config.yaml
num_hidden_layers: 11
hidden_size: 96
n_experts: 48
experts_per_token: 3
d_expert: 64
d_shared_expert: 0
hidden_act: "swiglu"
moe_layers: [0, 1, 2, 3, 4, 5, 6, 7, 8, 9, 10]
router_score: "softmax"
normalize_top_k: false
routed_scale: 4.0
balance_loss: 0.000583
balance_bias: true
router_z_loss: 0.001
router_bias: true
init_std_router: 0.0128
lr_router: 0.00246
vocab_size: 16384
norm: "rmsnorm"
norm_eps: 1e-06
tie_word_embeddings: false
optimizer: "soap_variant"
learning_rate: 0.00681
beta1: 0.95
beta2: 0.95
batch_tokens: 65536
max_seq_len: 512
train_tokens: 465600000
max_steps: 7105
dataset: "wikipedia_en"
Below are experts of layer 5 (counted from 0) of a mixture-of-experts language model. Rows are named router (the router's row for the expert), gate (a neuron's input weights, with its number), up (a neuron's input weights, with its number) and show model dimensions 0-95. Each number is 500 + 50 x the weight over its row's rms, rounded and kept within 0 to 999. Numbers have three digits each.
After each expert's rows: "comes after" lists some tokens at least twice as common just before its tokens as in all text; "gets" lists some tokens that make up at least twice as much of what it gets as of all text. This comes from a sample of Wikipedia text that the model never trained on. Tokens count by the router's weight.

# expert 20
router:587536513512507497395442591526583449528456494489514503530544501481526534450619435543600514505556448458454539385545469427510599470481460484500549508550512540512516544520458554479535417510459500503521440503438482319559475503531567401459419504511546484479520455548572501478521500441475499519
gate0:474510563579476521455472421483471560592427549534575532522453455535524600569518504517428430484568543545475476509470568458611504524568556480502569578406472504495490399466521490467438594462458511496481506517528469566607553574545496458525505449483552551391509519417539499526471540549473475440
up0:542530528510434403532505450384579484518462545456477517516521552364447501475431408544512495444477585444488506480537515542537606439502501409450525461410498415504530500512495460614506442588520510547492493489520509524480617517464497530523459513477585569539482507553463454482444454462449423559
comes after: "\n", "\n ", " low", "-and", " single", " three"
gets: "-", "|", "/", " (", " \"", " un"

# expert 44
router:531512519495547561489493412413523438516450431499544509450670517469516579512540427572512541477488594471498524391583483469558478518430431514493505448532402466468501536518457502506488443459436519545470495520419588501526435483518520460432551501540602478392509454565494459464540464482518427535
gate0:464526441451515584476490471434515522601464468467532432425516392521517491446477523609454486407505513573564571592496521478466468476519495480473565513482598563444516571551435511570482558518451478426506484569460476483484496502503404406580376561478573474555565546511523501481529484508481558533
up0:514505460486579461467487501498473497519476562490549507610506472528492377449443492586492494401494554549550461510547463515466434492519532528427589486474504551493509578618499486521529617576481409523461451463528426429429515460442487468470526488495561587475517539502528615423493483444435439420
comes after: " ", " 0", " 1", " 2", " —", " 3"
gets: " |", ";", " 0;", " 3;", "|---|---|---|---|---|", " 2;"

# expert 42
router:510589459520511521442552473567448422467531468495531496472548522494492603550502459518500454490532498487422608420504396450524591494469459516506520468569510450403501504418449485455512447485406529553543480476422561460532537541441548338517486540489549475404423442543524493419516488488541449515
gate0:464515490458578448428412512553559483568482474443572521494342560486454516452514423458521540529410448476547491582484495422542483544470493518539421435482494508521467571502486454476624556635494457428506497477578465533539494465554476454512565510498530544473439518460547416464505590485472536492
up0:410461594526505505545438520486493507461528523572441449525572504493548574436520553557556445490471398475535490517481480593459427457497569456530478545469437554449569477484461507493396413518463553512495479506447542406631510553548546427542482532592537541584505494563497467459473389472512497531
comes after: "\n", ".", " ==", "s.", "==", "==="
gets: "\n", ".", "s.", ").", "es.", "\"."

# expert 0
router:513601536391470546454543532514582452600438423417481505511508584457454469460517540578519494512517577514443571483567412500477558551427522502486550518540413507489506516445482478535519369557442525542490507490495534451591467499420537461457524577528546473471511436561528474446500549457540387511
gate0:489525469541473499450561555481570587593532437487397484475453446479443463486524536484465433549574423518492582584606455515512616568484498536516477430574474517502557529516491587466491506465437468520549467565455520585553488478524468482573476510600563398504575449549570440479523533483457483482
up0:474473557505516440474511514479473521515497500445425404470523499425578513478469484498507509565500514463483518504472590500472489557430519560560449473563598431530493591556475477479556567573570413412544426527431559506498561568524395468544595559585462453580583452560479561496494527515482411493
comes after: " is", " was", " as", " It", " it", " has"
gets: " a", " was", " is", " an", " were", " be"

# expert 5
router:497514520446446512486532533537524460544472434378566551484522524430499540418503491483525535505495616437444567487564443488435474514444400483513572409533518537434492517526456492505568541493475552554472574572450504496515458462458556452448439484529483469425498426527542439334555489430568448493
gate0:496524514504439523498535513530538485537574459496564489444574509440473493514420594474585450413522472426471485383446470518526508487467531509385486422488515479504544527444451485548567487511427567508504577535502556486460517422516472584517496596511504410366507457529499486582382588510445488486
up0:411502493488539467483540562491591551470452537504449433508501526525525434456575572439460497513562469452479452595508541447597512590431476497509488510461494575611556449520566555542412457481498548496546586535425485503538439475445548468485528451418453527473512471407498498456633430456558528506
comes after: "\n", ".", "s.", "-", " and", ":"
gets: " The", " A", "A", " one", " a", " I"

# expert 41
router:547560636451456509490506489543550464557436475407538585464513557492445531474507406566489519499528573513453559448549512439507520545414443492515505487554442486475587479535434519504495432520533501573508517579398521484576417473424513438485531565564557515488487428497517488426477533391546408475
gate0:429521396486474518485500473549427513504453482564440562394495540529454505425505537526352576536524526438449594462481523463509512509536432491501536513546465427511548550559486467521504536534525438475499471508469534550563510513474498381584450562472555578462479406609466485584467430526460561540
up0:440491508457476538549477440393510593521485475511532603466409571437519520458434536474479511532572508612390512576569453476515443564580550465476465527526546534497551514500556554469489579470527522426373441496465530469562495439517541541551506503515442431555520405475562505475467526463439490443
comes after: " of", " in", " to", " on", " for", " with"
gets: " the", " The", " a", " his", "'s", "The"

# expert 16
router:529535554469464484465457537525597457508430524508497553452556530449543522427536476559517587491536490502460591432523475443475538468466518512501539475565517530488498529565438531476613379472453507560565455493491565391573388492479560430481444587529586515457509468505585516473593477404491461480
gate0:493482485508497487471432462523525567406535545484551579514474435561513492442486434508483518507415588470453438394501539349509458524470529516456513500427534454473484550491523523531500483435475478561471589485514423517470554509512458589594481471424551568442467514496619526581588589487520458567
up0:616396543485509607513537477439489488597548524457480522371515478488569440461482447549457482518448460499483443458457559413519606521501467539570549480415525456446485526448445537558472468482522423425392503485567522488462483524504507498530505438461441500517512549452570487509541488523475395405
comes after: "\n", "\n ", "\n   ", " Binomial", " medalist(s)", " MF"
gets: "|", "-", "=", "==", " •", " -"